config.yaml
n_layer: 8
d_model: 192
n_experts: 40
experts_per_token: 8
d_expert: 32
d_shared_expert: 64
activation: "swiglu"
moe_layers: [0, 1, 2, 3, 4, 5, 6, 7]
router_score: "sigmoid"
normalize_top_k: true
routed_scale: 1.0
balance_loss: 0.000672
balance_bias: true
init_std_router: 0.0116
lr_router: 0.000484
n_head: 2
n_kv_head: 1
head_dim: 96
vocab_size: 16384
norm: "layernorm"
norm_place: "pre"
norm_eps: 1e-05
positions: "rope"
rope_base: 10000.0
rope_fraction: 0.5
qk_norm: false
attn_scale: 0.102
tie_embeddings: false
parallel_block: false
init: "trunc"
init_std_qkv: 0.0527
init_std_o: 0.0527
init_std_up: 0.0527
init_std_down: 0.0527
optimizer: "adamw"
lr: 0.0012
lr_mult_up: 0.668
beta1: 0.9
beta2: 0.98
lr_head: 0.00979
grad_clip: 0.5
warmup_steps: 370
schedule: "wsd"
decay_fraction: 0.813
decay_shape: "cos"
final_lr_fraction: 0.1
batch_tokens: [65536, 131072, 262144]
seq_len: 512
doc_mask: true
train_tokens: 850500000
steps: 6824
dataset: "wikipedia_en"
Below are experts of layer 3 (counted from 0) of a mixture-of-experts language model. Rows are named router (the router's row for the expert), gate (a neuron's input weights, with its number), up (a neuron's input weights, with its number), down (a neuron's output weights, with its number) and show model dimensions 0-191. Each number is 128 + 32 x the weight over its row's rms, rounded and kept within 0 to 255. Numbers have three digits each.
Before each expert's rows: a language model's description of what the expert responds to; "raises" lists some tokens whose logits its average output raises strongly, later layers aside. This comes from a sample of Wikipedia text that the model never trained on.

# expert 25
Description: Capitals in names. Capital letters and early pieces of proper names, taxon genera and surnames in lists, such as D, B, K, DiCamillo.
raises: "mond", "itions", "ist", "ited", "ise", "istic"
router:099106095160139115118154141107112153147128168081142085137115100059079142144163136213137091114134152164049095120148095135144149067129126150118170164179090138090141161094074139157132115063147097136175167124065091141144141106101208076169137220104116169177093122087168148179111149078129073143135118138099171116096162111124115164079098121128136102061083130141131114105129176117177096115124120077142129101146103169146120054158177150098093110113176152154183147149166113187156111164152132122166153159113104076112094111122135094090146114104151091125124085115126130145171126142174130157
gate1:120141145060092074152154127072097128146143162131175149117121129103154159080103168154132120118206160102105135117195115108074167120152067074162129105159136099130140091105067107124091124054168075156151118038113155127096151130117131187186150173122134128149110180139210133130120144133119182125206158158145201093052118131139171118160105165116127155152138141107094155102123133126101127109078122168111119116151137175124111161130158160111105092065168139112128179092138057188135131098082143079138087113143138145090106111100131137114111082123115121092116122129119162118088183087147149093
up1:130161115089121115158107097131112156169142083139149178148177097213173114187106167103152135144138159126134116107113123159160143126147094106133111090146123125117044103113156128167036165137135147199083123126146133090117155130146132086082111124164075137085083140153102117057060183128141162107153130146133095119130082107094087110102173151161114092130153136087101091172173109156106147107104163164157104136088170108130144137114145171142147128056136142130098177168077145237112132141168115149145101197067116174128143193101094171174108126113093179122126132132157098096124097119136108097
down1:132081125191183067169125119107120105154166125070141121087144143077166127177142131102137129130128097098142132142155149132170092142096126187081095118151129085173187191127136123137187072134127108072096111118148153122119149121113089149159096188171160157145140135133155178145127122112132125127095162108113110083048188133141166154113172087095143169140065153180170091131131062123084140131110110158167184094172095106149095105124115077123111109139135154185111164136129165123133100143109089110168087079079119114157098044127126120120144126067147119092115132068163098123118138121156235127
gate2:179099050115162175179130144155124153132134187154084141141122146123141141144146072139195063077097160148117089086113121109160166058154145059152140146105179132036112109129088167105126169170128118097116083115156131119128118152075136120111156200104146082119140114113142096114106071088163184141100123108112102158086106093114134099116114117164121131170164082141132107142120153202119127174105147115140129159139132154100064135110026151110091099080113120114101126180126122141167162141188113098113140163087160153151152176149083140126112152173072095171158112133094120160139164174114123161
up2:145158168116122106067091165080124097073139081147124128171150116113156137115128121106078126137145140182109142127110115090087111172065190171157097134107144096146152144159126172106146105104195161073191068128089118164131146106133145122197115099121142144068129110149142095123107112147115173137111119129064111134177125188158192150132182151100131111126145153145128110108100217150142124122183132132111120117175151123123156188124117112165112163171163133149125107053147061037067113136069101133098132101146116102160066134066185119156120147118083123141111190120101100167086108135104103113
down2:152123190182135114099119119104129105116190157152130104099155174113096075156135157165129099151100160101139123096108083124171113086120113114066070158182090148138207181122137144106140082095126127164150151105119142075139129118087104125182133190084174112107151155119155113170127157135148117218153131099101147102129166124176119170158114134116116123181074136161153143100128077118081117089096103159097165118190081117077090085141151131104167126120114158141189213117164138129096079178099107102160089098121117120103084128144098110105065079122116110126157109116113147112177197062093163142
gate3:098170155154093061172103120098157176140149051107111105125112140154156168124097134074120144124106127066109108120119166140212087139192158115089079116139122108116116101150150139156153119157067143181072202129151131132132137112123155188150130076082103157124138177121159122093087126129130145096096208111166118070168142171131136093141109101115096151095116117099092121080168144109166149165108107152133159114117119133143152169204157168187116049143091140056110096117143147127082155080117152133137115100162159114136108133130162148145141075101202041121087103123143151115112102110110117083
up3:131174143146141122125124144134136149133155137093146132121140132122158151095062161112135142119127171103128087134104176137155152124125174131148116076134086083188181156123182137125113058094124191143102102154161130183196130053151171208135132129117148084112083136094105105108123114139062126127126167047112090128176133113103106142148147116127108108081156083111110108146147174155155105203235179128134114119136100135157137133139172151211118111072081129129150127112138141061141133184160088098128104097121155136131063082117160124105132083071150092101156143089084108076091137124108179107
down3:143152145158168087153161081144155042166160171101160092143125126088154110071094139094151179176183106159138108158112100147146133117129060113171126141175167150121131098133106070108068114116131050132174159086095164165115103142092106148118066138130104103167164106135161112130097192125167108151176099109141079119066144229138144143105086143164117121160118195129101094134045152105066156136123132099140121143136144100102082142150102118095101139152142064127130208128132149121134155145084124161151147139095085068139130139147096133119123161134092082112130122135170149068174166104129133119
gate4:122137153104126130162104080100137150149159141180087183113085131152159141113081086131164094128140056092142132154116077160130055156167125164138120159136133120101174077105130141115129078149070155133164095085115165095106122110145120176125179131140127155135118130113079104105117113161134123155083141090119105042145170098162116165157068150106092137137124193100119183107155122128125098179090165105150146096165122148167140114121127112149211090143088129094143134154118080133108091091187157179098117140020133113105119064131139141099178089099178140125149143185110191105189145159150149188
up4:136183162145151078101174086185148134146163143160116115104074151159167181095141081144146142088203105123127147100100112157128087146158127207069139191159126106125169166125146104107162108183096171137134192092121148123148100071131198144120141066105068135149079153140113161126094132192141136167120144057110149099139130129130107116130037167115102168134152182111071150089111133112100139141077109114164143112206094136138113079177102103106195099157093108136133129117134051118121135151136172146092129131115186098097146094120133152068135125098192129154128117114149116102132129138152130148
down4:110113144174186163150168133143123132099125178077156094155139162154121127106112140080114171156166113117070160063136195118205125143089139133082063093118097157136128142074169180132112173151128134153133118098153140124183124144166152076143051123121105099123072095113122155061090127143152098157160120114147184111130165104137096106085125122116121111165103091111174127094123186148144135086154116155114128143074173086111097103116167061167086110172131108128126166112145116100099114156098138098217148152175135143172144150114110088096120130127097154106089080072097073137178095037146134127
gate5:156157174105162132150193105195076105098108104138177122105100148081133127164098130132173098189127059146083153099128062127109179176093146186147082104124108116147106095125078115104106138103139169110140097092135124119139144106179133130134110081104107127092102205106133094164101204165130175193136114113122110145115143171123144106094169153084130132102079122161079113143112159139091214133115123164142153081126089088041124148112128103085138138111170171135159174113126178148122150123121129176135128123099126178107104090128088108135117128098078111137088098069203186094154187123125144106
up5:182174127090068176094133170098123127147131084143083109178104127116113089093150120133079153112167136118131089132164188143099118167129115110191093171180110113121188040094151129107141099154104101207162141146143173058120099057148132174069130124128072134140135080107148132099125127114139098108075172127078097134130089155133125153173180156091132130085139136111165092188078154130138123096142174193114140128154125132161120128126129122173097187090143125140102116131105129105124177164120132128146107114123130064180092168172128157076159088143131096082158104189123104131153176093156067095
down5:138090168199179122143092122151190096137149108060198129105099122152101153110112185109137127098057160106158198166096127108208139061109150105129141169108129082121077152111073138124142110101071116102115135165125113142172099178139110058200114167114180114073087107148153080147135114098116159125158074148130159070139155135111129103113114116148183147131079152169059123108150117136111135174150105101095108143143178134103156079159134110092150121164133110125178155126101116145109097171106142147157115120115135103135162077146149143137154177084120062159075163087120094143160113159135195122
gate6:095147122167163153107109113151068133091142133083188108176144143076150118082153125118131124113170104122142134111104160152146140095151218180178102067173104126168127093125156163093152170118166178088118100102112164165141139126088113092133107164117168160129127112116139090195096124166115103136101176118148113120135122217118125113110126081050107087177130185184097104124142099148111166072066119167159167102114132088094112072143138102177157107171175136086124107056107079097075123171155119176149128120137121113167127153124114090129133134136122100156139160164140100111152183176132155045
up6:132154154130146103126093104112068020106127097130185137060150140158146114090174131103168160087087122108185112085085135093138132078145136207116126095189157113163089165127179237155140127129152091089139103100186116113170092103127190099095076186167103170113169140178086116110147116093055160140080143140118131124158135110121145159143131126089140114076150144097130093156133101169092123164133099117150119125145167119112112098135082135129138146140110126107124135080124129057117104083121161130093085168166131189163121164116148109106166125123153147147098155168203092144123158142098135160
down6:130106148123154169094172155127152122141109169156143114173096076140115086149086108135117202132100106147060128125180135112129137110140084086155167134112104133148103117098096022145102092104066149134151152179083093150149152176125134144096125066150145066097115122144092164139104116173193078109111114165136105122144111150103128103091092154108062167125096061145187164134103165103108125115140086171126144135154150103178111171177125103075106139133120058167127086107155079151140169144136141085184160172102146116094110102114129132160143113114122143122201152133067088155178112070137200124
gate7:102114135197136085116146077173107111076161141128108083108098143121107107106193143182141119096178120132079117103121087129126096138152115127152119090098157160137121125120127203096145120077165209170172108119135125186156144072118168158171105130053065130080095135139173078077131173212170150150161153063102185087105128141145141163139156153127107149147140180197122145058163131119147105095122126125110137125140059124136120159115151103149084128181154143117182133133123118154154084206134104147155156144093145110099147099073132125149149076108099162179135143105130106097093116141156151092
up7:078146102136126086164126113110125137151117068141152188126122122138120132115056137104193098127081114101143186161084133147146107093135123184138111067107132118130157099139165123123133139125114147164151123112110089125151141129148028129083195170141074157131117151154102147124156086169137156040156167131128190153105049161089124072156158093117112112165127080105089186109172092113178151137140141146120104118104146142144101187116081174156161113127205119095137154068162091148106155063130129127124098182151174105155168134150129114107092121111129131098128122184130204087155093176079118125
down7:181144135137100120113141120133129111113128124103136093104130127092148140162108160152089162099121151108091110131168108065098112140166216108116154184142105123164122148192127149118123140163129112158115156146172172098074074088178161077126077179132130085136121134161044097078127105150113095109141141105065105111081163128162149114126105142134147129065186135122089088061153153119094138128136131053204117082135167185092132097140116135130129160087138171159126112161126169132168133156135099081125144075156059153099114132149125147110200193104147193160104139066102105143104189149146185137

# expert 38
Description: Table and heading markup. Table pipes, heading markers ==, paragraph breaks and dashes, plus word pieces after a capital, such as For-ens-ic, Reg-inal-d.
raises: "gan", " to", " by"
router:115067113114094085133167166094150086150114142113183136126152071086091147144152135173144106182096127181072075181106115124112118074121150140092149159136083140135132135146122141131133069134082114093131141220128115145133126087095142126144167165174140147154100160086133111202198138119099109116088129134124114103111147150144136147097101149124133118092099094114174091100153128110151079183136117140147113146133114163169157052104159141096036223123129133180194088136150124097153070189130143132124123145094109135088094118104148098100191134087208117115147105099133113145128139095171131197
gate1:105123112107135164072114137159096110114185170092084125164090081133093106117241174111141102137141133119108160087141111139106143095152095125121115136168162163130094131135177172109073060125149178125162108132153106114130070090134172105154086114154157088053112116096146115217169206151171158105139094140133145113101101163133145162084110148134122155154151122148137154108188147114110124047061155118104118100100101158169170176125086067132131107098075171145143126116151105094124116170168115156127123131056081123104070089097107101119117159117158083111144157167135138132125116094194144117
up1:133171081102115183136206099152152111174155120091153162156134100128118091141034121129129100144117143111138099108138154108097143122117121166066092102090230181166118170158144134134080087133118122119128059134148133126150134102142163166165146122125172140133083121164158150186179106134127173062118128098166121147132116089185098065132091127117099187135151111097158110151182127166107132178112137100144090138086123120160131127081124113133179105119061199141101143122128140084147075066113160100147089117176075156106102124145099129087196103103165110122117104171170160139192163133169114129
down1:146110117129099116125120107114104123089188150102060119143122108071132196166126100077173147126129154147092151151117112118111162156070193135131124132114121134154159150167198137160116057177129127141123158172142145128150082105144191075156158176125128132095155108091095125117115079103113180085071122081154181123151116132175100081090156175124132127128120068124126153106117143166136150082158137118165069147055143098083147197103137063117091077111141153134102156146073038145120144154185063141135108195133138163154113207125173119151126101131118122125119112132127133096106145094149187120
gate2:156087163151164095113144150128117122070138085125178194152142069163110122128165173140106150131210126160181181111052132201110150146141153095154100160112141150115130131166065166097150135098129116134132119099186147145134118054108064160147093139130093218137140110147143107154130100153098099082132215098136115114092097200071087135126132131100116161139115083099095127050152078167143053161142158136164106118143134151131124140187087110128173110128132139133117122079148133151070110138051140091095149121089103151137149121141155152116172117122080103134161107104168100140169138103139124132
up2:124100153155100078140176102134138077087142081130134174133157116138196150097137189110106180146117120120113174129091109199101157153165169152135087149135147136127124139146140183076140132151083124156088122149167141171119130095133133123184072106111097184146134136154117129155101153166060152125113147100117049085091140175103136084124085124100102164125117119081067105072173090165114068142169167219142139075097096142130152105150128091127112090181106128118153133132143119113137100139142087124124131151059135141113209094102157052196150140121189159166181136092103155116107106099131109106
down2:134139131096145205139127107139090105132148146140135166126072138103101097123093140084120095135124189135170128104150166108096138103157119090100198097192073170145090169129106078158045145098123122097150136140101146128133092156144122166111120112128147175119127155178152137093128082118104139129172088173094128103152057162154102162081136121154127060080159219122094104118051150171092185108160084202137195090187168090096166147131108123135117135122102150093155114113143155149146130119165156113188186105134118084140102144124143087152098125114131118134125161139103089060168102117188111097
gate3:101130108096137061123175131112157114126174157164129134070160102194121150103101146140105140151124139144109069124136093173187096126106099110150107176163118122107109144127145136076179119117087133123139145168113100160170101142078076169132142128180111108137128132172137195162096178079062140128091179128065140172108107083154171110099107140131150133220144176067139161123118161082129169126123100147118120157143152145100129131145095114082132106160123157120236148167147131133192115065114151142114108129166152112105073140131115140127178150073132064072161075182090124172067125117151113146
up3:112084117114091192089115118131146172134103083123141122176102144103130110180176104130162139145167111121141190124111155126060120098128116153092158090111144137136150079163124139161079148133163110107120113091116157085087174117178186063061137138111199141137143134093114091162109106099142117133152109141211140114141145134093095084120106126179133068075107104131114112166127103140195138174094140114131104128105122132117139082109167132218094147129132098139031113113124189107087141162158129095144150136112117177189170147085158094122086125220128174136125163061168135136149118182114144108
down3:111072118080079126137160158078105211124112109149163087123077128141054099133106115058152145173121167132142118163155158142099133089177138104105157115088080121113107100150048075102128140169021168099102134160162113109124104165137144152090134205120114125193157142143154077130150142153158129124140142155059088132097063139158165117168107111120079108132143169147132115158127091160166119195140150123115128146119137180145151122165093146110095159148160126150187110106111149132161147127062158120135074166130094187080082038151126111093122129127100132126147108145136115118102141183145115138
gate4:098148142129188103119146071107103119104107165157201140114147144154135134153161134138116095154112113102122112086109105185167162103217122094152108123173126153201127073129149138092142163122119180147111141126091155103107093140073155132095149136098093139095144083137188088167160154166131196127072173116129094080131092140104057101160119169128078139156141113155127116110163105115099197164073123149135106135120104159187141153183118129138083146096108110090159142146166159055117121190149070186104104176094147166102081103176168122177078128115151096116094136070100114091109086108118103111
up4:157131117080204168124188136148059136114121146074200080142102141104091120161190091119192097141129153089141124087115142184104115124178135134168170151087079152068140069062132103177137199118161158093120124134187143196135115141143119136126131156088142057108109167158140127135111137141103123118079134153089111128128139089167122081173154110114119132168158117139180074099126166123111082118122134058140082112120107155096100127130120091092092180136133128144144200128155117093172147078110124153168117140145143176162104118105184120163125094123103113140105136106072139094108169082051114115
down4:126119132144157079065075139140128108110105086111073140135151183114163111120148172168096166059137205120140109176086085132155137097114133096105095126095144078142095119167120103114118113126103097152055155167091129130126102140133133147177184083173150131125142155121129141079129127109131121143159080186155127077181143132092149137093086147110192124134139098095107170152165110126122147085145107117106142058124121193119177167150123214223128145194111185100085129153057127111071115136099144116094080160190127110131089106109130144080107144144097158099102140137133112156099095182172136099
gate5:072133166082153098097115089134093120178182122077108179102137121130152128118118102098148081131047048156134132114139197131108132130128132127116098134158122160178081094132109091101085079150117147141110083153118129132142128138099127138100135121144098051061125156131110074087133166118077162122092147117129110138069094098117115142117157152126125101103153137105118161173165109148154104159127126122160092126110125152144161135098079153102176138120071141165204125119107084077199179188068153178147111156161144161083122130152136152168177194113204153150164081135165116147212129110127164171
up5:166187083084079149148187191128098141123099054143120059143119125151062181097158163063103116142140158132140070191168135108133154110099102113091138157112137091128109117122111098119157180161099121133092181083151109142142129079113129212178131123151152107133125120065128151092102139104123166200146191166161170155084134165101132151156086111162121160101112125071139092106090173150156091153140145091120105107137135086169120156114138144155143133121094081102151138127130142144117098053094121164128152122092097122135130127160129120125057143189138103078107133144109147231074165134148110139
down5:128112156121158181127101084174108144156141160060123142091134125140125127151171123143134147133088121144141127125141092109157096147112158155122138121225113120170125115136143124081139142080117176130109136150161118111143154086152180119127154066117158117070133168170115087130153107108174065121134091081109066110092116172116105186094106181107113132156133148153138149188131118085066127101070157095150180116148106131113174089125100116144081200152133162163123140183155121161110113143169114096085091116188124107156183150142154054050081080131129174121075102154122027162177104119131120158
gate6:143077111119197108133103085165149090077133147109202104150103142129165153178162107145132104120099138137039110111093169164175110086155145149135154138123134156150123093147127141108165182121135146123121170159137148134097122088130166102103121128129147143116116153156106129171125128143111123162100097093121112151078100106116151085181104143080155144077159123119104125102117130148076164160135134116112129143167103124166151110180122150109125135079078124130143159142156126106051157187000076072170127172159140128097097161095183159149138120090133181080123069045087169097075138147088121118
up6:110077105084097159119141141122145106119076071064111166131092125174193129161175128163169103113161104118164128133113147096175156137104121140138192190184207126154107100154154132131180107139115142200096136115107125106107143141130125145106120100192045132161133129073085056129191151133104147155106119096190077111167119180087145129144138158143110170047104087100176098126092198142140137133117102128119143140118119119152120099093098183135150114192135085122162079103164140090137150142121132070149146082140159192095071119109123146090089163125088131154123127097134121164091078111143132130
down6:117215167108176131162120155127111138185100128123128152121146161147119098112137136118157170116130136176129207110167134139117098127139108094082163086137095089157111148113148164083130163154133129118134150113060075113124145127167100167106193056099107148109147085162127132108127134105108144133151143171099083146142092162149091117111154206181080119148158096138118120139055161121104092088131177162171106174121135129104175159074116102116094193125150121117136129149101127061101138099152144146112101137169155086151135087125077088104075050134109105140157037208144149140131068136077095177
gate7:109069152149142199153108150157159162125167153110081153123147145113125100103152163180084135155107117080082128158112088130136084104136151103162099138114055122140095156115108143125156149113109087089118150121107084154099116119123110118183194165111139150106130077114133092153145067117126166123131157156109118141133139071137193116128156148138127150074130147104131136060150203162140124198100105127158138153145142136068124097069151086114112189187107136115187090158151075144166073129097145103150157104099151082156058133086113165064156125135144128085160127086132161158151147066202062181
up7:155173075120113099090149189132118144122068106146123108165115101143112140182118129134136120105134165179116081133160103104116171134109112168044167148182147154073177120137119093178153132100141099171169161109124101108088170183071170110095114122144130134146132240102120165151113146055113109150123066134139134139120124127118101118148102088158123127178108157094169068189099116081150112112183125122130132137110176108200104113171108134078153123081136073126110151105134182170086096089132120165144114169136094106126149143139134102171068103167068095121074077174112088115135133171087136131
down7:112198175137088061101093172082141135152083132079101112163088174139109148098125136137137108102157137132125100154109110126121158148136108146128142133136138101171132117104138097191140131110092170115144132106101084139084076067121226067164129121160101106105145164103109118140129084116200139115101165148098195116134174068158188069132154099209055142081100102091108135124198140119150117090169147132150119154100113135124166120151094145140158185082107173158140084086160117160140116165138164178136144122140162097101128142148211078145108168134150103134118121086146101090060145146150091127

# expert 22
Description: Noun heads and suffixes. Nouns and noun endings after an article, often before of, such as film, remainder, portion, zone, -ity, -ations.
raises: "978", " his", " him"
router:103099085133109141160124133058131195150109119139144155112135070168098149202129153145087122173134161120110054172079132130155112101110134092097142131148104143058121132160152106222135130185099125135156110229085113156145146156106184097096179140145113149159088133140092167112129121103061102067131143159136160100140147118149130127095115083122146111091089173085112142124144145095202117139178101079110099153118116156174088089154175167158109119118069134173150116168109154174116084101134124137132086120119098062101154142087115113116106169141169121084129117134145180178110070104120164172
gate0:146117117108069090123131108130155153128128110112141058139169102138141143111114089134110096130128104133121119177169110157162059106054123097119178131099116176125156137075155131134108136187104136099089125192130125155023150129116112130132180159166230128144153140129108118211186119117105165139142208170118117079079111101191119083093104117139139083133071133132189130087087165135175109141111140089087117143129087137116100144120133141097137125097054122156105134062088119146148101098147148095154101132113128136138129160115126175134087172144061125150128151109151180129075142152114148211
up0:131128079157150110122133149109144078121065107096105205146183160114129099136165112160121173141120129156137138106122131117178137142162165172074121111132168128129096159140102184144093142094135108158178096097079132152124119079124131107095106115121095191194135104062115130113109065076120073149111108154162094168134121154131111183190164148153137075102125114146112114155181160079163105110198137194167076095119158108162134120134121120172126115097169113111178087121090124116077168124099085100090102152182137125192093167154119116086197143129140134070089122161128150194173074110149134074
down0:142130146181156081113016087093120092129159136119172065083163174095150138075084142146167167156076128127126137142124096115193124112109167171127154129133129134149085193126131143159131150133153115125107111084064191154070144103125171106153115183096183174092196084107096103148140118130113145083140176174096087127123104148154109147131128161110159098151076137109127141114075117099153104125142133151157101133188139116164105104165143124155146136027143120138179080108075099188200148128096098141140112168117099108130147135116107156122186156147095174093099131162093128104100113161176144119
gate1:187089114145157147098110159115138108172161156202157145136153118099189126102089172098134050146155128137127152142102143052118119105102084071151113133106102173108175097093133132110112147149085137078144211120040128128148125134092109097109118137197098152124152085086092126128155145111132139117100130110145118097167163179141175093090183115100131129097127166102130132061124119062095110173148114079118119142178093112128166116148167159140093116168159127095100085148135100125169134123165135086153104136171089191102118146106125131113117134070159157225112101109113104131097136186097214155
up1:109156092128155115158174143138081148129107111058139165146113135084101128168173079189110070133096128178083156088200116178127155063184148134106128144151097143145134175098096133173165150080167092165165120134163073127136175104117073133151136135162110103070119199146213128166106115080118122134123115149147125168079137106135126157156137066116111129147125082137118151142146102169177114093103105145108139089115157139113128145122108150093092112099139147099124114167151151148107091156083166140158097162122123123134074135148168091073130170137131079110097047152193118108169123082175040164
down1:116114118166126154121094135102087126171136164129113085121107107108152130148124138150179106167115171151132182131111112154114146125133122080165090100143134178132066133144155115129172179136088181112115129163087074177188130165145103138095156123155106144125132097135108138077130115119103102123125123036153207072168166138142095063130150093174122036167112166120089144109150133054104169171163115109098081089116106149156137148085135157143077083145191143079088130166090101095127134106128136087147116200146158165134179132100102158107124086143153136163169123131181115166089121166091216165
gate2:192173150135144121157119135081163125173136098148174196143063147128145162119136114080063111096151131122103117083112174157172116124158071095133064083160146083144117168098137169158099141171137144109100171191137131066158154133154150087136131113131130079067117125142093088145106152121104136076118139097128077115136140137099064079095138073048135047118172127175135139144142107145097132114116077168124151154054118153112151133172175163122127079143127165130120198166124140154101122068173118122125126096126132102125161172162112157116135190108162125087128139077085173160145109138066112161
up2:112044072138112077105140116117154114157154114116138105088140072143105115129064144131141114114189093150123136149142080149157144135086133179129135117118101170118180116083130125126127125083102139136216066130064137192087059106095127160103139160095156147199107143136136188133160107133150103116123109189150141116101112112112140200145161140150121141172124151145082139081112130131098085186090178100085154150135159112133134163119127082085140137114144182114140081088172144150144124130115137180114210118094098119110085157084151091097084172157087162121096157196159164121074100094151085084
down2:155167171141129161134121160139105050153144087144147168148123149109094160177155167085079140143116161123091112104092161079107079097107122086052076178126126090175107146173138142142094090202152122141073180148130123066140144179098120056154123108160098123100137110080100070168054126117131154123150153086121114117094145148136126092109125091054145059123152110100245096129123148134150145103163113145138138140098144160148119130171157165133135058116130110130134107134105161137092134116147106098132069101155113123099122146144112155092154131141117092081165126064091137187187121108114147173
gate3:104075158112123140141132096068138160096118203134148181057078124133113097148157115129181107147127140068186133095067131153142137106183193184165134113140144130116103124163170112151116171148140121122082129169127118183164137137138109171083152141157081124125057127126152118103135081136136056105075132105119075178142144144169134167186189076120104193132140121151113101161108082088149120077128151061140153114093099088106130157145140206143132145098088125126120105079056112105081149137123116159103140143128137120164179112058109121171149144118131176154117141144185156108151114069091158129
up3:125121111074133101155111055112153139158154131148233136097044151131145130146156114143094124121094091083123086131150119177181135155152129125188122113135140104110159131083133071150135151136137134174119142196156112158187127128097126146110141127133084128104082108222151114150086129141071134111098146119035059092130148063096153209136142102108125145128128149099122107114110095077127111118174154107150148140124163048101112142166097150138123126101079138092127115115128138113149153060161131148116088161115167088119177179178129146139099176060112166142138124153136162163130156072178124157
down3:139138147148157162080160149129147127124100107152095113187215118155210175111135102140165112082113149176137112152139162165129081166082118158061123091117133104065128107119107174083163137110104117107191133064133161083087089121160107116132107160101140099143186145085117138101150177115131143190130124189176149078132110108107092071143124164142115100124154128175135169087152160190118211157105072097149124110089136159138146098110111093128104128177152157153073164164146142163108168143162124080115167098149118155138057094170141110125155111176127076122116125137071097133124111184117094088
gate4:126183158105122092122071133161146141116117165102120121152122205121143085097124145115116125119160085159154141156147120113101147180093081090152136153056100097136152137081150113153086086156167143169163113113128155142123135180155017160122152113188100120153213169096139145098100197154113089177116187147147124170140164151155106094165116183101096157135127135129161114169131140077103096098077156103132125111126166119144133149111128183120158132104096072058079145121160111137156151062124118072114113093118168115137124122150118123122139079150084133163118098217112137111109062183068122108
up4:115100160169136154111124087092104113073170080055207114093124156137130102154136124171073193165103156099119069105093109190079074162130117108126119077104152108145171105110143079156146099150183191187133100165136111155165077161139145084149112133162143105107165131131126152103116141168096103076127152109025181121079141102135133203106121117127114112084108177131062124180109124109158195079132113118151089114138117118135104122149163116104157127130117129139152116140155099106147167164162122173106111120092142104089173083143135103157195117094187092114118149099143102159140105135107187163
down4:157165066128142110225161102120154121200137110129136160117123121100137125173191172106110132117118152102091092164059103099186160110184112097160117131123133147093127113137157152062138152115138132126133110200076187100165105121140157106118147125178121164144039185137129125131105115093091092053072085098165103075149180136098121133145140078112110128131107146131080166083149084128116151112124148085146144098123085122146164137168112118161158072192129186162110175161089165139118176103110089123073112087146093143139113171110146160114134188122141119146162113127140109156138145071143184173
gate5:135133129041122168130170099140170140108078112161170188117121144159158161111151106080179132165106171099126156146096127132139118113166170128143090076124046128113087069157148111097164168126131125149114096125159091150129086141183147132120155103132124129114049139114100151084082097160090122095101100125171196163179080067139074127163131091138158130165183152102094137222124092169153151126083120186137118067155135167099100167086066176169161094124093147079132127137088104120095108105188082139102112119119132140164169139108127106144116125150119129153112160172136108059142080132116140132
up5:103105089128133150118169128153122066169103125100126089105167126154147125120135154147096153088096115149123156128067161119137141096167085129128165097130146123133142170204153087128124115140074143163116095134107166147152170147128152080176132141131140175166110137110127159116063113071122188083153109091173199075121144110136124086038175084152078178131052151132123152168176097100081121155147093068113153142145170156111106099134147166121123070085132144147171072135122104119147089109100124143137160126156131160181093074148131132099110170082129165169185117159071178140188089080132186122
down5:123154190162123126109079114109092191114132124123159212098103099151123174145127096148130066172139170115123092123158056128094116158114169145098116111162154149104090110127109151152110168123129101175147099098126166133088148134181116158090127101154110101083107157140094133087129181193088116133107107111129107135162118128130100184135134195126187036147176146100081120148113142149188110058148101168160093102111115121152111152158125127117154146157118108090090154156140185148113123131098132123096052113070107110059149142092085114091148144195115081099091126136152103088074176186083175143
gate6:142122167172079164080128166153114153107129129154179095134139082126059114139121136177165127155175177127102125138094102118083099121105133148124115120140127077160134076090167175113118106212144099158086101044122128155138079164131152090117127116125150153097059161113184153142138119125107089096125131142096091087085112098128193116116074101074104124106178112059085128130108087072161126052173143138104107163096102150131118132134138173104169113138173159136182152160133112115165196166116138178140108133070144089143156093115151146174148096071158093116116091083166157131165159195115150159
up6:088125178161112169158143118176106156151085150155163075094168139106166162148157117108097109111120177081148139121112160148121154175182057123144112093095132137179107108080177126094123158163133129174044148089160174134192105132143179107087146099104124121146078098134108126078095108153108129113145092143113130116077093093066142155155087092095132120193133144094101150120134058102049155139187177148154110116096092142070111131112120120134139112146186125095120146177076138117118180143129112131112095119171146130110140145181086193221127177106133154153101138164117127088153152164086162118
down6:136187126103184126102165117164154147187116141133108071139151184070221171134103172129049150103117124144196177105158165143191094154156175112129118109143119132159126113165094096153106128125106150104136163100133092109140137110065101152130132148111092086168160106136100122124092114159077097173124088144131127112136146114103082147144130138247157077153043119178136140089149190091107163179134145131137120157093126098109173164100121105092120062092104102095153112136121137162084136075088118111128141129083151162155120131142100133127132114104153187151101155138104083091118116062108174121